Experts of a small language model.
Training: 515M tokens, 7865 steps.
Below are experts of layer 8 (counted from 0) of a mixture-of-experts language model. Rows are named router (the router's row for the expert), gate (a neuron's input weights, with its number), up (a neuron's input weights, with its number), down (a neuron's output weights, with its number) and show model dimensions 128-191. Each number is 128 + 32 x the weight over its row's rms, rounded and kept within 0 to 255. Numbers have three digits each.
Before each expert's rows: "comes after" lists some tokens at least twice as common just before its tokens as in all text; "mostly gets" lists some tokens that are sent to it at least half of the time. This comes from a sample of Wikipedia text that the model never trained on. Tokens count by the router's weight.

# expert 1
comes after: "°", ".", ":", " (", "′", "″"
mostly gets: "″", " ft", " UTC", "′", " Coordinates", " sq"
router:155134131156103165182141166181196090110128102173084113172148141212205114101073065183199128158096102137158173180199136122136185120120039134146091101153182133136160121097129089128134054070199123
gate0:194118138109119087112129161125109087126131164173126124118157134166182138062061125148142179126115094109198140097102177162062154129162100075105144137084155115104172102185142140118184090152151136
up0:204106146118154135160122157202109093134181111161184124125131123185114150104098129153175123164179126139184157167168121060082120133100125135151132128107082074092204145147097178133141101148157185
down0:165065158155165098098153112064092147175176122142067123198146187131120100176086156149116138110166096137082145120118157118128120135135181134146132143129099119059052139121155098116102102173149116
gate1:118108105125154143133099092126103159190130161142086130155095115166123118106100109165128123140162126115196127105142120127175135170085062136120139098116151097150169145122143088130078118133074081
up1:064106135072120112117115141121104167147171098155120132141035159167151127114084083197080133138112181132128126077186144200126115147163087169125134145134084121102133123137126121137137095171117140
down1:114119068117099091136117128155155085087085156123098076144129126153117120067105120121123083126101127095139149155076036208097134094195123098118166178068129169125121084136126169101082185158152136
gate2:130087117163096139129058080177141143128128154136131093187103127105201128145092062068111120136116159182122131173094094142107109103110108092129098129083112169127109146112153131133154066080147132
up2:138076118109086133083085169181116131144145119130123130148131172108180139175119127107158089117075146160105164138109126162129086113157096142185160153066134098128107180115171054166130141172128188
down2:183145187142176141131169169102108160095122113137109173077199032135091134225160146123116201161093132110137143102120118125139144094114083171146115154092155141123088094104151159126123125182145163
gate3:112115103122131113153094093137132115187122140138088138143040147151143132132136130108118202145130156127096156120099140104125085164157171149134132128126172123185130080165121094117137117149122175
up3:109152183111111140107144134097158132104132120123172130129168163076094094101076096171141139166127034119088079100133119162091185116117133146112086139136092150134147166144120164124109119129154114
down3:065097119141162109154114145138144119133127145134146146141162174100114097114145138127138142118119067135160154125109067163096100131164106125116099065112139196128108123157120097111142102128181096
gate4:155068152116114108122097087076158098104146148130098143080167085123142168130118119129134159124114114115100065149125106135111164063149106119068157147096090086104072118081143131114104109152182082
up4:085129158182101165187102146076176118186108114108111162123129159104201111185099170160200106115116117145153100110154160097125162149185138095097181071167083165120125155072117089116178164128140092
down4:083106099139145143063137127167122148181064190142115136122112183144084115124136136187155094151109096141146071084094073088152107135124125083135173156168088163105131191109164145094088104155152147
gate5:137112134159106225137126088146153100106147109167051098136156152119149132131131135140098094160026149165161101118094078173170137148068101113161112092085166194096176132097165181145085104099160118
up5:151156153162090169118182153058086093048187119118117120168138129131147110095141131129062110129074130101086092148105176161106154097084109148134125159103135161109189119116192086135130154121118124
down5:150156155126101166060120110200118138174121144132091144138125134117070155147123136170103151168149112140077099112134129207174184145112130164148113091177111065145131172102172111116145073137157070
gate6:121061167160189126127110121109166043112106163128094114158115188189169146079167137137162161078073131131130193182144156129140166142149107127147149107166163147086109179156157143101151070090123176
up6:148087150095098141159140167142117088151119099204165106101164157123076201152118088125112107145079111126113124148145163141145175136123141148155098086186075105104159096124099118121112132103125138
down6:107146103098101105137138156149131116147141151088101082142041102126113135156131153151169116158162086165084124182152119126152096164133105151152110174137168150086111151138180078180019110140164105
gate7:086216107117183098056147122202053158145088153150126080127083111129145108143148137149178063094121161154155125127085120152125182120131143108105127062092146064130182101121130118096118087089137171
up7:099175091180177133124118140158111189176114065104115077109188167145128116120095164104128104118113142113158077138133129161087246146142132118143167126105101097100151091108107107124097156127131108
down7:171133159125101139171121139135121143079172139137163202088116151103093131130103148167063125107132144121162093105124144106197131187159120133118118166177220156140123127117128146128158178155137085
gate8:141139119153069157178192149095075149163121133207156123148091138152143163109125139165108069129169089122115121109138133137125153146146111104140128159129156162115173117139087130170151115150117149
up8:133156114119144107121109097134167107096188169153101088082189136132104129182120179100122178116111162202117182093087149139100121142119161195159082117142144117150121150135129122122099121154143067
down8:134151098185117087112156152118134108133115109200143135141107144157157144072139112095094099074145108101096155104141111120118160142145088147096191121117132132122099144085138179164146177154076120
gate9:156172143129092157145125207163163111131096104105169123109122124099223089124177129117170166175113146125112168148169142129089178116159106109209087128163225106128118109097142120185141113113185042
up9:099153092130157118076110080101081147101134133138102158128162133128106075173068108125098099146147102082140059073080199097125124152094188124112186172084121150106139163121179141068138134136095119
down9:123123135146106185072118147145137113182079118100086149122137126097144167113138149099098201130147100109155151138133083161124130156119107140107160125172165142124181112100117158098158117119137119
gate10:070131134136144148133148144157110166127191132150134134150177149141154147148073091180156109138098099147172169083117117090120130105137066080136114088156100081086135136078161115106101139087131107
up10:146109125152089138120078148162092145133088127101102078126096138141188178173060070184143093141108131138131164111090175106139169091198131073131137146136134142162103119137049110084132140106125147
down10:090142105182166133150115130126179163124161139089130109156131088163139140123180125140109132101164131153076048137134185086124136119144115123186091127125088108114183105130156198140135154125130176
gate11:189089166110169148109143173106146054095115165120087116094122114139145134116181145129096062105122121118167137168136081149125171151139104135160164141102103125146113135103148160149131091073132127
up11:140117143102111112160073158117146196131150125131077131132144144139075207095130154095149107139109145157160182108089149120048087154126139100111201132171136193179203138090124143106128133172167115
down11:110130186139120113113082119121150120151148122142135074122170087130165105101174093123090091129137196217187151034095144112104138124047104124146157186066131111111108154113179166116176178178082124
gate12:146118079127134167133122156134101067188135095125062064147139127137091122182117164106101070143124119164109117168144158149158113136138141127111039113118104142147145136208124074072112147207071085
up12:148151119133096102133141130157107121157150130074097100130123123123134114145128127137110052128137138140122069148125143122088084165080170134090095138141071134137133108172128078063120163184113089
down12:113168149113117077075128079114099092145079153141085128146079155062091109166170158107082095186101136135088102153070162150154076121130135060155163152093107106103128154140132162110101127101176161
gate13:109166108132101075181106172139155143116109126090098157165159121099143157160113124130153075188048103189159124129112168141159070142140126096125132172117120169107113164103158160170132147093135106
up13:112194094140085074168154128209133152156081125088025111144145109081134137118111162132140120099088142117167118160140181115170053160123099051130118104100082098127108149136154130192175183146150122
down13:139220183196137133081094082084137088133128119096163169116144172076105143166094156129128100103150147100114145095099152099119136117141097137147115093121128110088168039161128123130065143211127108
gate14:144166141080163072160134104107161124100123105155107150143156180113132127125170118176122121126107096121108191108181083102156098121147098103118116076144150219115139128101102102106118041080116143
up14:121142161053072123098079105155121181122110138122177089122104107169120086114160122153134137130089089065080156109063127127173094084149114151139109110150160088137136131077078140121169149133211087
down14:042147120114153167118131146158143117110157149116060114105132125071124116116131090150073129131152132186094150113158092077077090140154131155124103070092162145116127130082170116124203151079111206
gate15:085118107122096121120115182153118142113137169111093128107148149131142085088082100171149144122125124122139085161117143166100100109125104128074090149163135112105156102211112138116129135122149084
up15:092127127092109113116115157114195134096117152110160093132109146120156107073038110152116166155119156109138101128120148127097095135120114164139066157137090074128157105189120118130138121146156115
down15:068099160141171133161158112179184110101187131154115105108147130163115160143125164048091166107130102131123072149076086079085100098132131167107126155138105147135125140156077109139156186098123080
gate16:069101106199167157185136196157141134119089101142119181097135087109156154149069066152117063140105108130131194139167076141097162132085121149128114155203118146115124116120103186145131132095202124
up16:138140142140125114090102043137039124161171122123123097107120175091124112095174134076102145089136144131197042147111121128151116125108113066110157078098136114107141124118160104111141137164056119
down16:143135131133185099106139088176073082112085127095127073110125120111122142090079139144109173106084109197130137160158112128099130131139175135106134074147119128087162183155100160154140156168122097
gate17:073103107130214136117105119118123163090127089113133203157081129126117129128000094146118179116149089111109129122152162161140114117123060135104123115132162186123129150148138082188123094126158144
up17:094096171120105164138132123137088153135143173046121128106138179087090173138113129121127149122070076124103127100133161131153114107130116119126084205115117160119083120114108081115109151158131181
down17:108153141169114103122120145122157149156118093096119161137155095151090100119179142059120145125106071134172075152094116133117153130141197127116092150143145110089133165092120074089105199145157172
gate18:128169070113146189126194151091134132088146126149129143197181134200084147145126161074176125152089150136176141138112098073183140075119151106116102151113192145147081137158101139138130088108122126
up18:094105173076114112181036101126153086204122156134153121106132086048123097198152118189091110130154154111199134105099142101164101105136093138107151137112087068105141133100136105068109151083118133
down18:111123144164145081141156111074105079097154175152135147193143171103210127106081076130114152171138142104130099143138149124137136106143188100126116181106149137168078160052171122125117167119059063
gate19:110172122142140168137099188150154122172154124076123131164122114121077131138090136065110100162122082104110141160081140095120143152203169133175111097095063187149145195111116160084122143126148157
up19:104150136149164161153109147097130148138171132096110051098141154118121114125106153133102107141118132117138176112142094112137104119091177096147145139181136122117101089140119147107117114109091143
down19:109143173099213139132207103108138159056179139220095105142142099201148156149174139105144107155123119116159138148083109119139114097125154177122114135132178134133139080122143127117144149130139051
gate20:164159110149099202082099123204148145147124110157097167114143071121080102086096110119143092162105118161123087165138080106125146108109117150120119088104105115130095116171145134122123124139154123
up20:192091174101108166075126137106146144154171120136148160085096143179085132170147100117120085092137150106205114165086123117121148112108115120166129148173160116174101139134068122116071180086112095
down20:120109126113103163078092096110106138163103189096195098155131083112063162093149130206154159189114068156178147113162167132131101146147114105169153149134205122089095119168112132097125113120119131
gate21:165074140141153114120155116170120091081125100145132124127130103116148118185102132155150116138155091095113165196197098140113143156084138100154150097142112081114108126166191145111140098101174152
up21:134132132118191152090126141113133181098133080133102127039119127103185105145113111127162183149140135168116105129127171127149120129134149194143139118128140139166048080085171241159159125101107132
down21:164109137140195168165161139140149093113104086145107127148107167123140109122132138081162120159091170166078083150064169100137113138131187092132103132195132122142125139107104084135081105154108137
gate22:110119119114076140135090155121157135104116113108102145104213132121105113095099071120141135177147116118108208136129095127093195111098128109131113153134118127125082068161194126129169123128117054
up22:133156153187158170069119051148192139165092224101125068169148096056126163093099117101120094157142145096122157115128098165143168104143127133066154084169134129122136146110138128110063140190133119
down22:107092046127148147143102135143136104162118153122213102096177126138096111107129141199118143119089120193125091113116093099113103095119129133126136141177106085123105117156163082187139150143097126
gate23:161125136083137096089154103126106104125140117158048114103115097183120117138116160128113207133123069153152143228121118151094131167115143142138069114118140132118091098111181069106150206129138122
up23:141088144108113179114152127120112184073099073165124127177191119107135133186100124139091082146129126076073137090098194183151123119144143084108088081131143139122114130143144148066167120178071112
down23:113188138168113118142058146147106166071104103165123109157114144168161155124066192155166172097143075158087084116165137134140096082105117089088138122134121082104110121093173186130105115112105138
gate24:112115109133126120156155113132088154122124173145190154151136132189130089081117098117176121107163167155156109148135167109117162120094143179152128163114149045146102066113105122115078132090157105
up24:119107134136157098099162116033136123123113097157073149087104139147133174106090093159083151080118110119145117089165144073155127154083098130154139160142096117143109169060068147057096148124116115
down24:132142163224134104123130162079109083112096153134144157131099131114178137099121140120107155130102128094100139133092080145131131123143131140150133136197067099106067133135158140095133169120083101
gate25:143148102084163140113158059147202118157159157124127099179102104204143119128096152186102193115125143143176133220155131165191135133135128151174110124123145118132142112127172077123113098086201118
up25:062173129143208159142109111095154136091150130089089148139123122123154107105106120106145175205114135150079139113150059145069152150125098156149016097202167135126170066156154192164084174070089118
down25:128084116121120147123161188072074171126122112145120139128093115080129179116122095180091134086149128096064099101144077090161133122087095142126106143166098118101130185123108134120156122153058114
gate26:119140115158178110151115111093177128143140149115150158178147153198125140096147094197143137125051063160076102107144110050204080108149110137178132184142160102096177139128144107167124156059145175
up26:167060105110120123115093127112132154087158112107081124160086121164141154120113144135120132111099155150117138096075129101134075105160101130113144141149094081110126130127104071152146167150108121
down26:120094122115083107110064171112122063117129121111204111155161120188121098108115186159177128205140123158077113112133139072136103157143119127150171087141080099141144142147125144119165141142118158
gate27:131078128077104099090213165112129114146113116187136082134092192145184178119140131140170142135122108095085133099181131119150146171084113155093179140069107054154113125093119138159168163102113121
up27:124107119164179162170095066144104146107120159114091144134156115108072104128108107120069117141201150143167195118119122102116109114153103099159074141129123157163167117151136104142078129105162115
down27:118099126201121143113100108072168154120160110177127138074147123155156151093081130123132100144102148137134163105122182110084100129146164133135094112049109129106083094141136161123142138147098181
gate28:085155134152085215143198121104238133126138131132134117173186132087171104140096150096149147114081110107136149111119186125174190179167070163103161115129092173149079111157128135119127130120193173
up28:064159139146159132099164135096139088151121148148132111130127164101136090154145079083130167110100115141089109114130111115151126117178121179181164158131091114144142188182080110122142155121116083
down28:139122136133118127178143173077182092097144112126167097075108143143097126166170136145094095100102149158144124099085112097091107121124108120130156119169162123114074135085163136140112126157123139
gate29:141133095116196152156151096062116149138104109211075171072139088165172134147119113168127140112114063123186150147177096168075137088129082143080090123152162119153087134110121147152078166083160144
up29:094139153135131098098090154108147116095111109108117123089141127138127114139113084162166106074100096088151100139114119157155153144160127107118111108113150144133111111145168056159159137116091089
down29:088121147102153069147112121159137152164133137118132085115173148161124141121114105106093048161137150119089128148192110112178152170142131174124110140128129123105122079183161172160177153165193097
gate30:149092182145099204125130106159142078131120050133127137103115154150136138125090086151238131106076159129149129160086090203084106150083081143095139089113137185105169130146140110100114129148102147
up30:160148087165150096123176132052030113132176146126151159136143150098159095039124107112104113127108156082102111051065115164183102132088088138122164153145203129133080131159152145151140107046073155
down30:189125098099137138122147109172139141193119087125102178133175178117095143146153092112098107155111128127050164119062112098141187116095118134186140114138161126089153111100153125130178162082182125
gate31:172180142087093119106218091087143130145177170146145112156184125100185138088159086130145174180095154139179127159169083121087109081090061122157150101205196135174125138111075204051140116126097137
up31:116136173079154074072120089094145112133135099199141150159184111130105194076174140140126117182161089118169123106140142128141110112190174119120139108093147096097138162137141161172123111136123135
down31:138040143150126079164130123132173150151115083143158147201119146182090127169096155143103096069153089075118100190131163117158113124088124131126093150146177128156165160087109136178118121126181155
gate32:072099176088178141137139134102078148082139147105089111163167102110153140069077131115205141114158075113112150104119132135124136154159071155164122141155134130121120094147162111136127088173153116
up32:183079175152112137141137098122108137185102128176122168121076159210078128145133114164099044060131109165149081169150042141157131157137160070090136132104141160078108113138115139142084113124152059
down32:130175101139093130069197161132109063160174095126120159148145150081137109155085146073157140148119097091151077093130196129136193112177145134160141144122163205144104149170067084162106124131159157
gate33:079084147127138142154069103195128153115108129153070135149150129119161111097076114122105094142154179172144135143202091163168164163128109183117168120144092139091122121157173061099103118128087057
up33:172079096148083093124159119109146085135166118104057124140148151156151071152073103096150145167143117150108141133238062105077126139189116092123126120158146182073130126201225190116183095153138077
down33:129061169159156148093215141135091142053164136182081119184125077141111173145132144105110118115169103103094095125151086102101098080166111123105115148119116152167134118143157143103124114024137190
gate34:174077104130102143156172106076087108127124119161088144091063115123126129126121160142173124158109113134132130117155110215173148157127112205155101064165110111163101135155118155134183081099132103
up34:133117096149071131132144100136138106150111097131087102131121140134147099073111119191140108188057083109174116164136148119102199140042099146098066116122128104099170081168113141096123099067070122
down34:122069100122125146121107127126114104112098115187112189094156140097123146143136157127124146155119116150083097130090145151166165066096169107207076180096104102104097132128165128093130075136112144
gate35:049113072134110138141124189116129153159167108098112149178087152188100069107058078156112164115169114155153113148093044088144088105125122133151173107117154096111155096143115109135095170175158159
up35:131150143154135095138135087122150099184097158182101119133148079151141149187143110108125093074120141124033117172179156111181097124158143182109161165147166169074122136144047116154117134151130131
down35:150133151099096116160139084124131138208109175091090121145168119102144139082113113122093103085082168111137108097157174095084100106196135132080195140139118146071112144130095081082073119131157096
gate36:198111127141078122107084145107126080127120078169090109143136128158164110148112138103119099128169172125100141148132159135165175127160109079132073137151218095065122148112158123129105132099151144
up36:145167093160106186156077117147131126122072077136119066138113134137152136122134164188113202108137113120089163143123198149093192126125146145116149152174137126096076154079135151139143197102167127
down36:145138137137064137127123106135112159148169114155076141100179131141138100078048121172088151127132077212143169082129130103120067142093167114207115145176222106146093111144182159165176181092142088
gate37:116129110117157109104111136164081108060116124097113119099110129089109155148120149134083169157171102117159148193098165105081129140123158178083100096058080116145109137080114171117148151145057123
up37:073101130167091154156200138160114163072082160157109180075141157119136119133084118101075153136111170161134140171081173168123166163123148226220153126133142165164145127114108141157173133095133141
down37:144109084118080068138139093121146120130122172140138101125138140093135096141107091140160065174088150162127087138117143096153115117064064088139175084131103136145161129151128106147056152124163183
gate38:108136129079143104110144104141169152160095106155151134196157157152120158100102125113169115136130077183112176137121122200115146095086132110122093104149093130166156161127120122108118114104134116
up38:139131138158141145090063107129124224090121125128126102167178144137163116118092129137161112125109116158132166131153144143122174121103129080146109118057117144122104152034151084168087129108120163
down38:098131095131206099153136115082102132148141162129164153125135121114138081074152104136070175099173090139152156110125127149143215108129104181146100122152119117177153111172102103122145134122083166
gate39:093106075164124115143121091214126128138071144126124160164130140157127122111148142144136116154128146142129169080159154175133185129115087086174102067141118109154134108152100111191188091093071136
up39:084141100158169122117119137143118134146128137154130176090164147191121116123177091143089123153114101130112146111166140144086164163121097102122097038105126134074123097098100095154161129101075136
down39:179104121133138167169148123112110127156055131185086126128117149168059139148128146111128060169118204124103115109150126060148172139111175155081067151108139073172080121080157124147151146134121118
gate40:180136091177133030163163172163087112092135122158154096115116166102231118094137147111134133142129134099166119141136179113121104137080108119114120096100081165112106110118112111169200151083141095
up40:114108162177093133128071131136139164109137120121146167199124197110109178159169136108088133156138127058112096080126118133097157108107186105152117157078123163135056127118104190180076126135160174
down40:160137170114106175143052075070154079162151134116130157102124103117061127121131148177125141152133137086120114127082130123102175122125044089161098127129122142122164111120113146130134119053125141
gate41:151132167149102152190131144161177095129144071156079110122159147170129129132107152131147185142133180124200189107177130063100078111195089128094084080092089148086125098164103111108101140122122123
up41:152151124139115112135124122205103107148105118105194153113191178156161104157141085204173149116161113122152127171159083135129161134154129096120140124134080080090080130077136130090148080175139177
down41:186165122104142165111122163104198166142151155054154078139109154149122135110142147052102125110111146089061218118130103105102097128141122152112144177120152094098134078129083120095156109180196102
gate42:188122133099176100147136140155126126168115090102094141191096100125150117137094057127142146085093117116094103113163116106184154110087140157144122121123212211106096089129146090089152193125164161
up42:177111136137077133117103214159110149169069102172172129121183131112172146161088138133156110135104113092077134144157114098120157072109105145147124127115147127120143133194155166151145178117138183
down42:131119093132123131088141112167080130157127122109103047151156097113163170150153063126152142127132157159110155159185186134168163118177190146099166186128161108137138108132093158130135142124100200
gate43:112085099102168100159081178143095096157120117064118156096156132152110150121120058126116136113182132204093124095135099086109133105101112188148106144191122126128102118142126095143144112130135134
up43:155093158133131182202084099121217138139089106127100119115149167140188106175075136027095095144114022141084151122131150124182105080180124175103068120165121153069103090127152082176091148047117192
down43:118125156144160127163096156059160165061131177161152169120109120069166102174102164111084132181110148094193110057131144244152133108106176122183108108179062075129159133162127105122152112080064142
gate44:083107131105064186134082092198109113097185127151116133136098112141134117088085097130118129134144154125156134125175152109171142081193162132129101079201117160110191142143162108134198199127151120
up44:153136133109155130153070128096090158167121121147174137149142125146092095073137160154177141141143080108095166139138079144170064092153117147142084088133079131128184088118118163151212137162130133
down44:143102158136150111069095131104136114140119219141063084124112166123091118081156141157086119125091143132107187165161092133135162112094157161113077102156151111145185130154138137171119123144142115
gate45:177123088143136134116175111131134156145162093069102102078166105144143138151126173141131153115111096151150141142173147079129128083149117171115069114154209151151128119152127087170153092173150149
up45:127136130128100165154085097167146141094116060176130108099104127159159099136113120110080081135130145144091157098130074150167073187100183162137185098120128131155146104093187161142182209129070171
down45:141103162149093154157129142181125174102136121140138114122091122150123173135097138162124122108106045105117119153104077165211190194108167116148091165112149098161100125125170119115165122152103169
gate46:111116130164086181182156048103119106087125145098155146147090086167175156193123087147162154085116172150107078085129123137133157161140095095166085106083118105096137198109136103182092161182174111
up46:144147128145139103112120122074113162139171178093125142073083146106153130079127090151142155122115179149094104139141140158127092113121100126103146125137121052061137123093134171099130096082135153
down46:177104170106115076105213127193087150136086115140147152145108103131163139145134162097139143139143110102106128171086151141123044147122121097093134144149188076149095137096103138154132063121120127
gate47:089120086100130141115055111150166134130083109134154153124124109098112086148136112125145181125065182114090154123148128153178200134139075140111159159199138103111147154067114102124087139125200089
up47:168127095152236106085113049160143176121080111110160141116175156123136153110121100158138101118095116162123112085124167123133054155121144139167092103144142162111139050141095107150166132171069083
down47:100094145090146098148110114093107169159109124155127154095092157113156077126149164122092121109137123169131138130123154123150087072100168094144135088150173125128130160191141041154103098188119106
gate48:163126038158137153174118165142144185154108182086109173165108181158105097131130118155131063079127168126117118167140138155058169142085177098158173166108130085107168101129144127169171154154146163
up48:192120048143161150174090163159164136144088135121159154124142171168136103127148116142155072077095159107114099132129137166061148094063169110152177116118114108122163118148132136169170125144146146
down48:113179121132179104087112113172119144105122116104141133092154107162104083199104115114096092130145132122070172083105089156129096080104099125124111112173132142104129119099116109029128152136085088
gate49:147183124177100108119168193161173071130143129135119135130134117120121150182135114124129137130104131126023114130060156091136151096155145084129074133148158143103132143096137105047202099152072127
up49:144089136170128131142137096178134149131084112152160062122140117071157096110117144123131070175118097136156107126163137152129141069143076093138126147162108156181153135087134126151110186106161099
down49:206131086086064090150091102232130102154131141031099121122074104130098126137093099131175118142142149125082185115099155156133179117103160093174120186120154113130163057119179136154103132136154110
gate50:075195141143083120188175126135106111118157172162123116150130129157101161095145064165165097130137174144151080109144117116114169155175084121142131096128182133155152168112170168127125072131151176
up50:151121103162142150118132145079145108120166152168151144118169146092179134148108124153169080118109128112097133104119157094206154121134109153158218092125141150152131143177145141131098137153159122
down50:049139135113104156170104159088161126120171121085102135159118110131152163112090110117125123144210181136221100090161138178148100084134123149106204174102131117154146096106144140134104137128112164
gate51:123144117117095115074121165122131068147142132121113106148112111141170140095093120158181133143104176123087134143196140156161043141127159119173094187165143120141147181094104089131149111085102112
up51:128095104165131131175075193099150102134122117147145177080104162145097090135142090124104158178148150120119142098157124159085159114092147169207149171154180183157121072157122076133158144113091148
down51:074075126162149119132114128149147079094138131082094130099158103082097132120154172080106168163150148161142142098149146102119165100143154155180132089160132089095184160159144075111102087143159155
gate52:146144104158147088143154162128145129072157130165144156068160135166175162109139124099118151156112139163157167099127076161129145118117078173145158142149159205142172136108098116174098108137177110
up52:142133115198073134087138131126137067118133166130112232194117202117179081184125121076178149168129158132136179094123111094111144160109108129183133140150135204138158110108130143123083126074105115
down52:119084147135107122148093139130105213103111130115176095107150110142117103162151118165117182101113080155186047115133081079090089159160098055151182157118109152087185149159140170098112085148118105
gate53:086103116117129146134082177114134172218125095169190113130077182140136112134113167164179116139136159121133047141104094071099158131094101139113131161113165096112158122059199150140173116201112158
up53:057125118120082111144165097117101123142094115160161119165092142127148101084128143175139095124144159179117166054152145145153123165080160171077139147041134117167144090173180147128112103138123123
down53:158129117098138073158062170163129081128100063089161088125171135091141120159141120133148110074143124072155136106122148135133166175063041120193087143127089140171157100121129118111116122117116097
gate54:158051138130140157131136138126122156137141132102100136122106086116119088175145122130137149137106137092148107190253078061128131131149164058130083052146133159051139124033123141123143116097142126
up54:148047117157128155151134128076149122146076159112127208142141123137147068182147084146183167131131115095127128143195105040115098135125090103160090053161156131096189133056111102158157139108119053
down54:116145097142088135116119100137081101122108141163110106146128062095184134179120074163129174134191131122146089125062180112102137162095138107129117162128146137161129136106091126226101138127130128
gate55:159114148130135146124169131141154118143107117187181105105114078095109200159136103148112123147130123108159166127187106122105112158178073127117179141150107160181122111131120101094097143046087150
up55:182158096161124161102131120164155061162135091147125124130067129162094112097103168156130137098087178156123120063115120098084148147174074155133134154070106128113193121140089114104089111104151134
down55:167133079117156124108144145103123191122104145125136082144152160116124143074197176078168130124160083188110163119120129112112074095171146093162159123121146100123117075103118147162159077091177148
gate56:142135190196063144194135108173166041113130134183185124133089126136128162160150187195097067137169160127121126139162131139079140134140138108144155158113117121135103158116120062113166139118103135
up56:109152065100128120136147103166189098108164040171156100114110099155121090093151090166111129133162054118127124162119107172066149104124107090151114141119120142168133131105124147101136106055154114
down56:148121156119119100109066115153096167146126119031150141149138117111155113165153123118153194067139113131141137179083121121169166128094080090141144075043123107128135138181132171165121150150129141
gate57:081123084152171086170130146148087113122103132123110104120156082170090164064088113096135111172094110099136177141160078121130107061089110098148124103142134145178093119115153173118098075082056186
up57:125149045121095142133120112136226146169125108171129156161131150091143123096126118162094140093138153103144094156172129117129121205120132129120104138080178112121095105188175100101169125182107158
down57:139148069122160123143163117135129120144140125152105105111088058160218125105083120094117128177051168092136109176169086142108113083034139125112116151133133145086120088167137185091136149127100138
gate58:140077110127106149150122164127117093063114063162109172100103125120181110110067134132133064159092109115129137166146094115117166113072095155153161138154170091152167105101172045108148109137113099
up58:123121077101118129141156117165092097053176124161078160103065126123157126124146127134131123205150107149160121146105089135062153165113105144123144115179069135085133160049152144089113123116088150
down58:145159121167132149111120110122086137121079077104155144133084106210114110163133111144147100108185160120133072143196108147093109105124115153126074119157116143107133213195098154069159105133138104
gate59:090145106117102140168153142147082071177196141087128192131168107137156095136104096220195079122108107119119107163134112114144101142147069155126106188081083146164168105090167131116190136181128098
up59:126123136102155062132098085122094147147159102128100179168105103109146142172078169088140103128140138072075071074109093105208158189173112093081088121184162171141127093142134168122126134178178103
down59:177198119140123159152114151096073121130128157140101118128168145137152143139121133134151080165147152138165087188126089121171164120107098091054198105161106094126116116137108140149178081118094098
gate60:116149203150074141137129119152147149163124154168115095133114132134166099089137067182138138083096126089152088175168077008119183130174096105141088143150125135115125121105189154142143139089103116
up60:135089151090176122137118157127105117058118029129172153112119149082116106077085150135127115132149154163134154045142082123097091147090115164181161075176087113176108162089094152060144110105136077
down60:063085121126151131133109153120090125144137109025143151096090116133098118112154120143151158062155157096106109076096037134114100127112144131095157129144105134130181132126102118174131088083168087
gate61:132133107079123161084117088142170082137110145142115097128126180120148094160045130143112094191106115195107138164110165142144130092189136137094137078136129118111199069104139168178090074142160093
up61:146163128163134162155090149109147134096165100167117108121159154087090117121140093131135139134138100233120108184151173131054146120103130112093118134137146153067202127130074130128049134131099106
down61:168105080099155161170114147168178141079103108140107145120103125125050097135154098157139111082143088118158139097145134153195111137084164116128085073175090209096173124103189110128137148141050108
gate62:154140143081108108101092151151117145143076083120117124080063133166164144114176075129128156114162126099179161092162125102179121152068104184098137150199144114112140117093114146142032127114130162
up62:167144130126146136120097101059155126082130142155125110112151046088123114121164107152126129144087123134106122190101089134136070061109072057143122117131136103160151154136067138131121139138097149
down62:163177151132141126095136082174102140135135126148135101121124092118112140130167140133073166158184089113078126133130139127118165114145112115161115159155135105114153089104093103197080127151144116
gate63:112153107139151159153111159134142117149125128116134199085098111129155109127087090197154102122147142151157172155155148187084074120115090146120127135151141139158155133215113066128117105149117130
up63:132120089159151105112142130139110113118126095123172089150107132113122138192208165167079203150091089106146076149126122163165076128148110106102094098144066155157084096186147113115186192116113066
down63:202093184133173109095185095144147109124123158144119142112134133125095103132116142113121092081134042138101075119193125159148099171139142137137074132091082096140109083168123105183103163128113128